Weights of a small mixture-of-experts language model, trained from scratch on English Wikipedia.
Size: 10 layers, width 256, vocabulary 2048, 87.5M parameters.
Experts: 160 SiLU neurons an expert, 4 picks a token.
Training: 563M tokens, 5953 steps.
Below are experts of layer 5 (counted from 0) of a mixture-of-experts language model. Rows are named router (the router's row for the expert), up (a neuron's input weights, with its number), down (a neuron's output weights, with its number) and show model dimensions 32-63. Each number is 128 + 24 x the weight over its row's rms, rounded and kept within 0 to 255.
After each expert's rows: "comes before" lists some tokens at least twice as common just after its tokens as in all text; "comes after" lists some tokens at least twice as common just before its tokens as in all text. This comes from a sample of Wikipedia text that the model never trained on. Tokens count by the router's weight.

# expert 8
router [158 145 103 139 124 148  84 101 183 117 117 143 123 152 106 131  94 108 108 112 159 103  97 125 142 155 176  97 115 144 127 152]
up0 [151 154 168 116 138 188 140 146 117 117 142 117  85 135 146 105  83 108 111 139 144 143 118 131 175 194 121 162 102 152 136 111]
down0 [143 170 134 128 112 128 148 121 110  96 107 150 113 154 128 139 143 136 113 111  86 121 105 112 140 119 153 149  98 136 145 144]
up1 [151 132 119 129 155 163 125 185 132  98  95 154 144 121 122 159 147 105 106 128 145 126 128 155  87 161 117 131 149 157 146 119]
down1 [156 137 131  46 107 122 119 132 124 124 124 120 131 136 139 167 133 173 147 121 126 142 111 126 131  69 101 133 116  70 118 145]
up2 [191 161 153 116  77 149  94 161 110 137 131 132 113 106 133 116 150 151 108 149  86 129 121 127 141 123 148 128 136 132 161 148]
down2 [153  96 105 144 138  97 160 149 135 158 115 142 141 103 150 107  68 113  88 142 143 133 146 150 152 140 128 139 152 119 103 101]
up3 [101  66 143 121 119 168 153 115 134 102  94 144 140 161 105 102 127 130 150 119 156 137 147 134 115  94 111 103 111  97 121 100]
down3 [119 101 150 131 101 130 150 157 116 116 132 177  97 126 134 131 127 132 146 142 106 190 135 138 111 150  86 158 128 102 143 146]
up4 [117 116 122 127 103 139 131 139 135 139 102 143 107 109 110  90 125 105 145 159 117 107 137 129 138 183 127 113 163 167 133 152]
down4 [162 129  95 138  89 124 196 135 118 127  99 151 119 125  81 101 133 105 127 114 124 133  95 135 108 135 136 100 158 141 141 169]
up5 [132 138 125 133 140 117 122 111 156 133 109 111 142 119 108 172 165 199 122  98 134 139 145  81 123 145 140 144 118 114  96 111]
down5 [122  96  56 134 132 111 111 128 137 143 102  86 117 111 143 148  96 158 118 128  59  88 126 115  99 110 159 103 131 134 100 110]
up6 [110  71 122 163 139 187 122 188 144 143 144 133 157 117 117 142 108  83 132 107 105 133 117 148 145 112 117 116 149 101  97 152]
down6 [124 176  94  91  87 125 139  87 135 138 105 138 153 169  70 106 107 174 160 141 128 127  98 126 115 106 180 124 124 125  69 116]
comes before: " the", " he", " ", ",", " it", " as"
comes after: ",", " However", "th", " as", "ed", "we"

# expert 156
router [107 112 130  86 121 151 134 128 135 119 146 140 125 150 146 184 149 114 128 158 171  76 140 138 149 157 142 131 141 164 113 174]
up0 [145 165  91 136 124 132 137 152 119 155 138 110 135 152 114 104  94 118 142 138 111 127 159 167 149 164 112 108 134  74 137 118]
down0 [154 129 128 147  95 142 146 176 107 122 142 116 142 125  83 130 144 125  96 143  88 111 110 144 123 149  85 158  85  79 113 120]
up1 [111 124  80 157 152 123 147 103 117 120 110 128 109 126 186 129 130 114 120  66 141 123  91 123 138 143 132 118 128 161 132 150]
down1 [136  98 152 141 163 132 139 112 104 111 137 138 111 111 171 114 138 134 117 129 120 110 127 148 139 125 117 144 159 143 115 103]
up2 [ 79 133 151 151 120 166 118 147 154 131  97 115 131 130 131 121 124 144  66 153 134 113 144 159 191 149 144 139 153 142 134 129]
down2 [101 150 102 132  93 105 151 145 139  90 115 134  96 134 110 140  96 107 102 126 143 166  88 102 115 164 120 151 155 167  89 151]
up3 [113 153 146 113 115 157 129 120 112 149 110 114 139 104 159  88 118  93 111 117 106 138 111 147  91 107 155 124 121 112 180 163]
down3 [142 138  84 138 126 130 149 146  95 138 119 182 153  83  98 118 115 116 132  92 112 104 114 102  85 191 108 126 142 125 133 114]
up4 [135 125 119 136 107 107 149 124 172 119 136 111 118 141 120 122 122 119 130 118 135 108 110 111 129 173 123 115 155 142 120 124]
down4 [ 97 146  92 118 118 140 125 118 167 136  94 152 150 132 124 122 102 118 134 137 115  88 178 187 144 149 146 132 168 142 112 114]
up5 [126 141 119 146 112 175 157 131 108 129 117 130  79 151 128 143 121 103 155 112 128 127 114 139 134 127 144 126  67 133 116 125]
down5 [104 175 122 102 112 163 115 135 161 117  97  93 133 103  85  94 124 157  71  79 112 123 139 166 131  97 120 171 101 120 108 139]
up6 [122  86 109 112 109 127 173 149 135 156 138 104 118 138 116 113  85 164 136 136 118 136 146 136 145 115  90 123 116 125 150 170]
down6 [156 115 159 104 156 127 140 125 149 161 127  92 173  88 165 145 146  96 111 144 154 116 135 135 152 122 136 124 116 131  98 119]
comes before: ".", "w", " York", "hi", "S", "en"
comes after: ",", " in", " of", " (", ".", " M"

# expert 74
router [115 133 127 148 127 135  81 137 100 126 142  82 106 142  87 121 176 111  86 100 172 109 104 136 110 170  87 105 110 152 123 132]
up0 [123 105 124 133  98  92 112  96 118 154 104 158  98 137 128 133 112 170 156 127 153 120 165 138 154 184 109 149 145 150 102 124]
down0 [107 132 125 125 137 182 158 113 152  85 152 149 163 127 102 111 152 170 168 163 119 137 138  53 136 128 154 102 127 146 133 120]
up1 [151 131 114 162 119 165 148 127 147 159 150 136 126 112 134 186  96 109 124 124 132 132 148 125  97  99 146 141 181 115 168 129]
down1 [130  94 128 104  98  89 108 136 119 117 125 101 120 112 104  59 175 121 123 146 153 133 148 134 110  94 123 101  70 100 126  99]
up2 [149 123 124 123 107 154 155  88  77 135 104 159 138 102 108 115  88 126 112 107  96 185 107 133 163 115 127 145 135  97 126  90]
down2 [109 173 121  99 137 133 136 100 103 149 121  91 140 143 145 118 171  88  92 162  92 147  97 116 134 147 126 106 134 181 116  76]
up3 [136  94 135  78 123 165 135  88  81 144 147 140 111 129 103 158 124 134 135 120 146 160 119 145 127 175 108 119 138 111 139  79]
down3 [141 159  93 121 119 106  97  80 136 140 133  82  72 136 123 158 147  88 124 100 119  97 101 155 115 123 113  97 128 155 138  80]
up4 [102 156 125 103 125 111  85 102 105 144 173 143 107  81 149 162 125 140  95 119 105 110 122 123 114 102 150 142 136 118 114  98]
down4 [149 106 141 165 139 143  89 161 132  97 128 122  95 108 123 135 112 119 119 122 110 141 120 135  95 176 102 135 135  85 144 117]
up5 [152 120  98 145 158 141 107 172 116 134 117 151 123 117 116 100 127 101 131  88 123 118 112 130 138 146 155 132 184 118 150 108]
down5 [112 123 139 160  98 125 101 157 149 147  94 146 135 145 119 145 129 116 106 131  91 128 121 119 112 100 145 150 130 137  95 115]
up6 [ 93 106 179 111 183 142 129 159  90  98 101 104 154 177 147  83 172 131  94 135 106 149 109 154 152 144 127  85 135 124 163 131]
down6 [159 189 144 105  94 147 150  80 168 135 117 107 155 111 100 162 109 112 142 168 147  94 152  96 109 102 125 145 138 148  70 138]
comes before: " and", " which", " but", " who", " a", " the"
comes after: "s", "\"", "es", "er", "ers", "y"

# expert 43
router [143 145  91 138 140 156 146 123 155 110 127  99 150 129 116 140 144 115 142 133 106 147  72 145 114 161 162 143 122 147 157 149]
up0 [ 96 129 103 165 136 104 117 118 124 169 122  80 143 118 120 111 164 127 125 158  97 159 153 117 121 125 116 156 104 129 126  69]
down0 [175 153 175 116 114 134 109 144 159 141  68  92 152 149 103 117 112 142 158 128 145 115 112 147 109 126 115 121 128 127 128 139]
up1 [101 161 100 140 124 101 137 114 136 111 193 135 110 151 129  99 133 120 153 161 134 184  71 140 125 162 120 110  48 117 148 141]
down1 [183 163 109  99 180 135 146 157 103 103 166 131  98 124 108 139 168 144 105 101 196 161 188 105 112 158 142 132 121 131 137 153]
up2 [164 106 123 162 148 109 181 136 115 144 109 129 167 118 181  94 150 108 139 141 106 124 129 164 154 108 113 149 119 140  87  85]
down2 [126 162 108 170 152 167 113 123 113  94 204 121 141  95 152 162 128 145 134 138 132 136 110 155 129 110 119 145 131 146  95 137]
up3 [ 93 142 116  89 147 136 143 108 125 126 151 118 123 116 123 116  50 153 106 151 118 107 158  84 157 137 119 127 188 122  95  74]
down3 [112 134  57 125  87 129 183  95  99 108  94 136 144 154 136 156 159 176 108 135  84 109 148 120 189 121 139 126  99 161 122 166]
up4 [118 182 148 121 120 122 133 126 130 140 151 163 140 140 172 168 107 104 123  59 139 129 139 124 139  78 152 145 137 105 165 145]
down4 [167 114  99 133 133 124 130 122  92 150 141  91 154  84 115 113 119 146 129 148 157 134 137 108 136 114 140 142 123 145 102 124]
up5 [127 112 132 121 151 161 174 131 111 121  94  67 153 144  86 119  92 146 134 113 129 141 112 105 138 121 108 148  66  94 144 145]
down5 [147 147 143 151 150 132 125 134 116 167 134  93 168 129 146 139 136 120 115 104 111 105 104 114  92 143 152 153 139 129 110 110]
up6 [117 123 122 129  72 113 103  39 150 140 103 129 213 108  87 131  91  87 111 116 130 144 162 148 133 127 149 155 125 138 144 116]
down6 [133 102 111  96 114  74 126 164 155 165 133 135 118  96 105 165 116 151 122 100 118 119 156 143 108  95 162 128 145 119 130 105]
comes before: " the", ",", " he", " it", " she", " 19"
comes after: ",", " 19", "In", " In", " 18", " 2018"

# expert 103
router [ 92 156  96 141 158 107 115  97 116 157 127  80 144 144 183 140 169 122 115 143 144 178 134  95 113 116 114 113 131 137 126  86]
up0 [146 136 101 125  92 122 117 129 163 144 130 105 129 126  96 135 139 131 104 105 106 131 143 116 168 138 109 125 135 123 137 149]
down0 [148 105 119 115 126 116 124 145 118 160 116 155 128  92 125 145 179 125 115 145 130  98 124 109 129 114 132 123 138 109 141  55]
up1 [ 90 106 131 119 132 120 132 146 112  94 151 166 108 109 143 125 141 123 110 135 104  92 123 101 163  91 110 126 188 140 160  88]
down1 [180 127 114 114 155 100 127 158 130 127  98  98 143 155 126 104 116 217 157 117 111 100 105 143 136 106 144  97 140 140 172  99]
up2 [135 145 147 128 109 166 114 171 107 101 110 119  86 103 133  76 114  94 112 185 128 152 138 127 141 167 109 106 128 122 114 131]
down2 [107 134 144 131 143 107 131 115  81 103 156 109 101 104 140 138  80 149 119 156 122 141 109 118 116 163 166 152 143 122 100  97]
up3 [171 151 179 140 164 124 160 132 150 156 104 163 160 114 149 146 130 106  86 134 123 104 123  92 168 105 155 156 135  56 115 110]
down3 [165 118 124  53 176 122 123 164 102 138 141 104 112 148 145 136 156 106  79 110  92 132 131 114 164 120 156 150  72 190  96 108]
up4 [140  97 144 174 138  99 143 160  99 139 106 114 131 121 157  86 139 102 124 143  76 113 122 124 142 170 154 155 156 176 125 164]
down4 [126 107 111 121 111 126 119 114 122 149 104 104 148 118  94  83 136 130 177 133 153  88 143 144 133 168 149 176 155 112 105 109]
up5 [159 150 129 117 145 132  61 132 143 127 215 103 138 108 119 115 143  94  85  94  87 110 127 172 155 171  86  98 176 109 109 137]
down5 [136 116 180 100 161  99  96 116 150  94 137 141 123 159 131  77  85 160 133 144 119 125 116 158 121 162 115 101 127 102 108 151]
up6 [177 152 128 152 132 147 137 121 177 126 153 133 143 139 130 174 107 168 115 102  52 142 136  98 118 154 113 131 154 100 137 176]
down6 [158 160 174 117  83 179 113  95 156 109 129 105 142 156 126 169 115 130 182 124 129 107 101 152 157  96 106 134 119 132 114 115]
comes before: "ed", " by", ":", " /", "al", "it"
comes after: "-", " re", " was", "c", " Di", " cl"

# expert 1
router [155 116 116 125 131 173 107 135 163  92 111 124 100 150 121 124  97 110  74 100 146 115 131 137  92 140 139 117 100 130 151 125]
up0 [134 132 162 117 121 114 113 145 127 131 111 115 133 165 133 127 119  72 112 149 119 156 136 156 144 105 126 137 101 148 194 141]
down0 [155 118 147 125 157 125 134 126 132 136 140 140  88 134 139 137 119  97 186 107 109 107 143  82 142 105 123 134 101 126 138 171]
up1 [102 131 187  88 131 118 153 123 115 139 119  82 137 146 114  95 130  92 127 153 120 126 103 103 140 141 134 137 123 119 146 141]
down1 [138 157  93 144 143 195 114 129 158 114 121 126 136 147 129 103 155 123 109 125 127  99 105 133 149 113 156 116 156 107 109 126]
up2 [117 128 183 137 149 143 155 113 163 127 106 171  90 176 144 127 122 120 138 126  86 155 119 109 114 105  86 122 109 154  96 155]
down2 [162 120 159 190 166 145 148  96 147 147 151  92 125 140 156 137 128 101 140 128 113 151 114 106 123 107  94 120 132 104 118  83]
up3 [132 134  88  98 154 157 147 150 160 141 115 132 127 132 101 153 172 102 123 128 129 133 134 126 137 141 114  77 110 130 100 111]
down3 [134  92 144 164 168 118 135 116 134 148 109  97 135 152  89 126 123 140 124  90 140 101 126 128 147  96 118 100 116 150 142  80]
up4 [178 106 141 164 134  82 138 122 115 127 152 144 111 148 125 159  95 162 133 106 139 118 153  85 132 127 121 163 130 149 138 135]
down4 [131 168 164 106 112 125 142 148 135 147 100 133  83 183 145 102  93 149 103 116 134 135 109 107 120 125 134 104 166 124 116 129]
up5 [179 158  90 109 118  96 155  79 129 137 167 121 109 140 124 134 149  93 137 145 124 123 140 147 160 135 121  99  92 158 142  96]
down5 [110 136 113 163  93 135 174 116  91 105 146  77 185 110 110  96 113 104 157 128 113 138 157 133 159 102 145 150 129 138 116 116]
up6 [107 123 115 134 180 160 108 137  95 101 132 113 155  98 117  81 142 151 126 147 147 107 139 117 121 125 124 127 117 130 104  95]
down6 [103 185 111 130  77 121 112 153 105 123 117 132 135 113 149 136 111 156 158 139 117 138 122 131  92  95 139 103 143 119 100 128]
comes before: "|", "-", "\n", " The", "20", " In"
comes after: " |", ")", "\n", ".", "---|---|---|---|", "\""

# expert 104
router [128 113 151 164 134 124 117 119 152 152 132 147 153 127 138 133 153 135 123  87 104 143 136 136 108  86 136 101 153 109 154 172]
up0 [157 164 144  88 156 124 132 113 148 132 129 120 142 132 104 145 117 105 123 122 167 107 156 134 118 140 166 146  84 136  70 105]
down0 [170 154 126 167 134 125 147 150 101 152 178 168 138 160 123  75 122 127  75 100 141 140 132 118 133 123 137 141 134 126  97 142]
up1 [126 103  88 151 107 170 130 103  98 116 118 134 126  87 124 164 101  98 171 126 116 121 141 111 125 105 131 114 103 110 163  88]
down1 [156 115 117 123 118 116 144 118 130 131  94 100 164 147 109 137 122 152  83 106 107 144 106 106 174 125 134 115 133 153 123 139]
up2 [121 159 150 115 135 149 116  96 127 147  90 157 123  79 135  83 116 102 143 114 121 131 133 141 140 124  98 169 115 130 123 139]
down2 [ 96 219 118 112 130 127 142 107  98 113 127  94 145 119 123 125 101 112  97 140 137 154 109 100 101 105 131 138 112 143  95 140]
up3 [136 132 137  91 150 139 176  90 155 144 139 117 123 134 145 118 155 122 158 154 174 152  97 111 162 171 115 115 146 134  92 137]
down3 [123 148 115 100  84  93 164 128 113 122 139 134 106 139 118 112 134  93 114 122 137 132 128 130 109 100 153  93 130 132  95 187]
up4 [131 146 117 146 140 143 129 129  96 101  94 111 134 141 131  77 106  98 101 127 124 147  96 135 104 129 126 137 143 142 143 149]
down4 [158  70 131 153 110 125 137 102 134 119 153 105 110 136 170 152 150 141 101 104 125 203 157 146 123 139 163 128  85 146 141  97]
up5 [147  99 117 163 165 154 115  86 170 127 112 155 138 106 108 110 135  75 116 118 100 139 115 125 146 173  99  99 120 150 150 133]
down5 [161 171 100 111 114 116 106 167 128 172 161 131  71 167 173 164 138 166 131 127 142 162 136 148 122 151 135 158 110 106 121 114]
up6 [101 140 127 154 153 151 119 121 102 112  89 128 176 105 132 142 122 131 143 135  78 103 136 115 137 162  94 104 124 126 125 118]
down6 [149 159  99 114 154 147  92 148 133 104 163 137 103 141 172 142 125 123 106 110 170 149 135  83 133 115 153 151 144 116 155  88]
comes before: "\n", "-", " =", " The", " —", "{"
comes after: "s", "°", " also", "History", "ography", " career"

# expert 19
router [132 132  85  87 137 106 150  98  79 166 144 130 114 106 137 127 111 160 170 137  82 110 140 115 101 144 124 138 103 131 125 103]
up0 [122 159 172 137 149 163 143 130  97 106 118 149  96 114  94 106 107 133 150  80 138 108 113 172 126 103 126 133 158 125 158 137]
down0 [119 155 101 104 116  76 141 125 126 139 134 111  97 166 130 189 101 127 155 163 109 121  99 103 146 108 181 126 150 166 102  99]
up1 [126 103 129 112 142 110 165 105 142 136 118 124 143 182 143 136 146 165 145 159 147 126 137 191 130 156 116 126 142 108 182 143]
down1 [135 149 113 124 149 118 115 167 109 165 168  82 145 160 116 132 143 131 159 138 121 129  98 146  81 104 130 143 110 123 158 120]
up2 [121 143 158 131 150 161 160  96 123 117 161 112 118 132 163 177 157 131 147  98 136 157 124 124 140 128  83 141 136 156 105 114]
down2 [109  78 138 139 132 121 142 141 154 127 170  92 110 116 148 153 141 142 125  31 145  99 151 174 124 129  50 152 188  93 128  82]
up3 [140 131 129 143  89 106 128 116 145  93 126 157 120 159 111 149 168 102 136 131 128 146 119  88 118 129 160 106 131 146 104 138]
down3 [ 87 132 136 148  93 115 124 112 134 114  94 103 131 140 119 124 162 122 135 136 137 123 139 112 151  99 123  94 135 140 115 160]
up4 [144 134 141 136 163 118 124 124 147 121 177 157  82 124 159 150 165 116 144 158 148 105  80 113 124 107 144 113 166 126  75 104]
down4 [124  88 149 113  96 186 141 177  98 141 111 142 110 106 165 128  94 133 189 152 138  98 135 154 137 122 153 121  96 128 119 124]
up5 [111 121  88 172 168 157 158 144 140 160  80 101 151 136 134 158 127 149 122 114 100 132 133 123 140 157  72 159 134 100 123  93]
down5 [ 92 124 178  94  97 144 154  96 169  80 105 131 125 152  70 127 145 136  85 122 176 137 144 100 119 138 112 125 128 132 116 127]
up6 [ 92 140 136 109 128 106 151 135 136  97 178 157 117 154 160 103 136 108 101 129 152  87  99 132 129 134 134 176  75 157 138 130]
down6 [102 111 149 124  82 121 113 144 135 108 103 126  94 173 101 161 111 120  61 149 136 113 133  98 140 157  99  84 173 135  95 163]
comes before: " ", " re", " United", " first", " f", " con"
comes after: " of", " in", "'", " to", " on", " for"

# expert 90
router [170  86 155 119 133 143 106 154  97 145 106 139 137 103 100 130 105 128  61 153  78 117 124 148 111  83 139 102 155 110 164 154]
up0 [148 118 189 115 130 162 163 147  89 150  97 110 110 129 130 101 114 166 143  99 138 173  93 121 118 160 121 151 145 136 147 117]
down0 [119 172 119 157 135 122  96 116 113 131 145  94  86 111 145 144 121  92 136 146 136 150 139 111 155  90 107  98 163 152  99  82]
up1 [157 136 147 136 160 166 118  95 160 115 146 117 167  90 146 130 138 129 109 130 103 166  79 133 123 141 122 143  88 166 136 144]
down1 [116 100 110 156 127 155 103 132 133 126 128 114 144 141 138 123 101 138 102 132 127 162 130 126 126 134 154 135 191 110 154 100]
up2 [151 105 170 140 163 143  88 160  87 154 126  93 155 131 132 111 121  93 120 109 110 124  91 135  94 136 110 134 135 120 150 102]
down2 [112 120 119 143  95 120 127 125 117 128  70 159 141 108  89 111 118  86 153 162  92 135 130 162 133 114 134 150 116  86  89 152]
up3 [118 141 132 151 130 126  85 161  81 138 118 168 162 118 149 145 152 138  98 125 127 121 203 100 115  95 103 135 109 166 106  83]
down3 [139 138 143 108 140 185  85  74 175 150 124 106 136 116  97 148  68 125 108 130  84 124 120 168 100 136 157 157 111 129 106 127]
up4 [117 126 122 117  93 129 156  72 157 155 115 176  93 141 107 148 159 178 155 142 122 143 113 141 141 148 127 136  91 156 123 154]
down4 [ 99 114 123 144 120 155 148 137 143 147 138  87 115 166 133 106  81 110 122  90 147 149 105 138 115 112 162 134  86 125  93 112]
up5 [144 160 123 141 133 128 166 107 111 132 164 153 127 106 108 124 133 154  79 148 129 140 164  85 132 147 124 124 128 141 119 109]
down5 [ 97 135 168  90 119 160 110  92 166 115 114 116  67 115 144 100 115  96 117 152  80 157 130 143 171 109  89 123 117 156 193 130]
up6 [117 136  85 144 112 168  96  83 121 126 137 126 164 103  78  85 123 141  99 151 145 136 131 106 130 143 115 140 163 117 121  94]
down6 [134 135 173 163 154 128 124 134 138 115 135 122 128 113 135 151  98 150 139 100  99 129 132 134 115 122 147  97 119 103 158 131]
comes before: "\n", "The", "==", "-", "|", "==="
comes after: "\n", ".", "==", "===", " ==", "===="

# expert 67
router [154 155 141 119 113 128 135 101 117 130 164  90 123  70 165 126 147 154 119 127 123 111 157  82 138 113 116 157 175 108 117 108]
up0 [125 134 110 151  98 126 131 116 115 180 155 105 129 137 166 125 115 146 146 143 150 126 161 127 179 120 134 147  92 110 140 157]
down0 [149 104  86 163 137 100 110 141 111 139 142  93 111 114 125 140 117 142 110  96  89 109 133 140 131 151 135 153 126  81 124 168]
up1 [117  95 112 150 141 116 135 116 133 166 130 100 137 136 125 131 124 135  86 127 112 128 107 111 110 128 115 105 161 133 121 172]
down1 [160 139 114 129 121 159 161 123 149 125 152 120 100  69 145 142 123 112 121 114 156 107 141 165 121 111 126 162 103 120 138 168]
up2 [ 70  92 141 131 168 111  84 131 148 146 111 122 113 157 136 141 125 128 111  99 137  90 139 125  84 130  95 134 170 128 102 120]
down2 [117  92 142 114 109 123 168 154 126  81 124 181 131 123 142 121 163 130 125 123 148 133 102  95 112 168  83  99 121  97 106 156]
up3 [169 127 187  99 123  80 171 109 162 106 138 157 125 112 122 131 168 171 129 106 130 132  85 130 117 181 158  82 136 156 149 148]
down3 [173 130 105 107 144  85 144 151 123  98 107 173  90 106 143  61 159 107 129 129 105 139 110 117 182 124  97  93 112 135 158 141]
up4 [132 106 100 126 172 134 133 144 166 120 143 131 110 102 103 134 154 142 127 119 126 119 135 108 169 121  87 131  90 117 202 115]
down4 [123 130 177 149 144 102 125 114 114 113 100 155 129 132 158 106  86 175 101 172  62 126 103 122 180 127 142  71  79 161 143 135]
up5 [123  86  96  94 142 152 187 123 147 138  94 159 123 127 146 131 142 113 188 149 107 125 139 160 162 116 138 145 116 122 125 103]
down5 [ 98 102 113 150 138 158 160 138 156 144 122 162 109 114 125 137 137 175 124 128  88 117 136 156 138 169 131 111 171 114 137 128]
up6 [ 93 154 171 151 180 173 136 138 116 146 156 114 114 157 152  95 152  82 120  90 113 131 121 130 100 127 144 186 131 128 105 194]
down6 [152 131 117  93 130 124 135 116 166 154 132 128 130 133 109 116 162 125 174 142 118 140 119 131 113 134 150 147 120 143 104 186]
comes before: "s", " ", " first", " father", " own", "tor"
comes after: "'", " his", " of", " with", " and", "’"

# expert 134
router [125 107 148  88 174 118 136 156 153 152 163 108 148  91 124 126 163 132 170 106 130 119 104 146 106 104 136 170 116 128 152  91]
up0 [119 123 155 120 167 116 139 147 190 135 151 113 150 133 138 127 129 116 105  97 143 142 117 118  99  76 157 188 115 132 164 136]
down0 [161 134  97 122 110 140 130 128 121 131 177 124 131 131  84 109 115 146 103 101 133 140 140 158 139 134 112 114 138 151 104 118]
up1 [141 121 138 152 125 111 167 111 116 164 132 117 212 125 122 170  94  87 138 124 128 112 160 157 143  99 143 151 130  98 125 121]
down1 [ 78 111 165 134  96 114 145 113 173 118 132 119 164 152  88 100 149 111 147 143 150 116 133  96  91 139 139 135 121 101 118 110]
up2 [136 143 132 109 138 140 135 102 100 111 156 111 143 105 136  98 113 128 144 119 135 146 121 187 131  96 136 112 129 160 142 165]
down2 [131  98 124 152 149 137 135 117  74 116 150 144  94 152 143  99 132 114  57 143 159 137 141 106 108 134  91 134 132 105 161 120]
up3 [172 127 108 139 138 109 123 135 150 148 142 157 147 144 157  76 119 139 177 138 142 119 157 109 121 137 125 127 132  77 114 147]
down3 [128 166 122 124 131 135 124 125 121 121 158 126 126 117 120 149 117 145 125 116 163 126 144 133  87 124 133 112 145 133 150  84]
up4 [135 101  85 136  94 115 153 103 125 134 125 149 173 126 125  86 123 167 121 109  99 150 133 155 155 144  92 171 142 115 160 189]
down4 [122 104 108 147 153 127 119  94 124 109 115  89 139 146 171 172 148 100  99 132 141 116 148 104 178  85 115 107 143 120 143 117]
up5 [119 168  93 159 163 106 130  86 131 103 151 152 131 113 156 118 107 117 144 184 176  98 143 141 134  84 124 139 187 144 127 150]
down5 [135 149 100 136 148 109 123 108  82 124 134 127  96 122 145 144 161 148 101 137 135  77 107 129 115 150 125 105  97 121 150 130]
up6 [128 173 133 117 117 137 130  84 119  89 130 114 121  92 106 151 156 111 104 120 126 123 134 105 131 100  98 140 122 176 104 101]
down6 [121 107  76 105 147 113 163 119 140 120  84 132 115  89 119 128  98 127 143 154 142 117 137 156 140 153 109  80 130 103  84  87]
comes before: "-", "\n", "|", " Born", " Co", " Di"
comes after: "\n", ")", ".", "ia", " States", " information"

# expert 133
router [132 129 140 107 152 113 107 109 138 160 148  87  83 114 204 135 116 160 109 102 162 150 121  73 168 142 130 147  88 134 107 107]
up0 [115 135  99 150 148 114 132 131 134 122 142 140 169  97 166 173 170 133 163 156 115 130 146 159 112 113 142 110  66 138 162 107]
down0 [143 135 140  87 137 140 152 144 132 112 104 104 131  94  97 117 154 168 145 114 138 108 122 165 113 181 130 106 122 126 129 115]
up1 [101 156 107 160 149 124  88  99 139 160 132 146 102 103 124 111 139 126 109 128  96 142 110 125  86 154 152  81  95  94 132 135]
down1 [ 94 133  97 103 123  90 100 135 137 120 104  97 156 124 130 127 161  93 154 132 141 126 136 114 131 153 137 142 119 136 130  89]
up2 [113  98 147 126 134 163 124  95  92 142 101 162 128  78 142  87 131 140 114  88 119 137 135 119 157 125 122  94 153  97 170 115]
down2 [138 111 108 119 170 129 164  96 164 150  88 101 137 112 129 165 160 140 148 155 142 123 169 116 159  85 102  99 151 132 145 127]
up3 [122 175 125 139  88 153 114 122 116 147 159 106 128 168 138  66 103 115 137  99 146 142 110 151 156  84  77 160 152  95 108 135]
down3 [ 99 178 119  74  92 151 116 161 133  86 150 136  92 165 145  70 120 151 128 112 128 103 167 142 127 142 150 117  95 181 123 152]
up4 [104 117 152 160 164 102 126 166 134 105 128  94 138 166 134 150 102 131 139  98 125 112 114 166 154 137  95 162 116 104 116 135]
down4 [ 98 138 145 114 148 169 121 133 138 142 142 152  90 105 181 142 118 133  86 122 131 145 125 118 153 158  85 100 121 103 134 142]
up5 [159 135 115  91 105 128 168 151 137 134 158 125 111 120  89 153 125 157 153 169 132 153 113 135 128 120 148 120 142 135  70 102]
down5 [114 129  91 126 113  95 174  69 163 118 116 145  86 149 125 129 125 112 104 116 110 136 157 121 123 138 155 112 146 127 122 173]
up6 [128 152  80 127 140 128 134 157 118 167 156 153 113 148 118  82 116 117 152 103 164  97  99 118 109 110 142 163 109 124 101 130]
down6 [102 143 130 104 131 108 100 141 107 133  91  92 153 133 109 126 146 190 164 105  83 118 102 144 127 154 104 112 113 151 115  98]
comes before: "ri", "or", "it", "n", "ru", "ide"
comes after: " ", "-", "st", " the", " a", "al"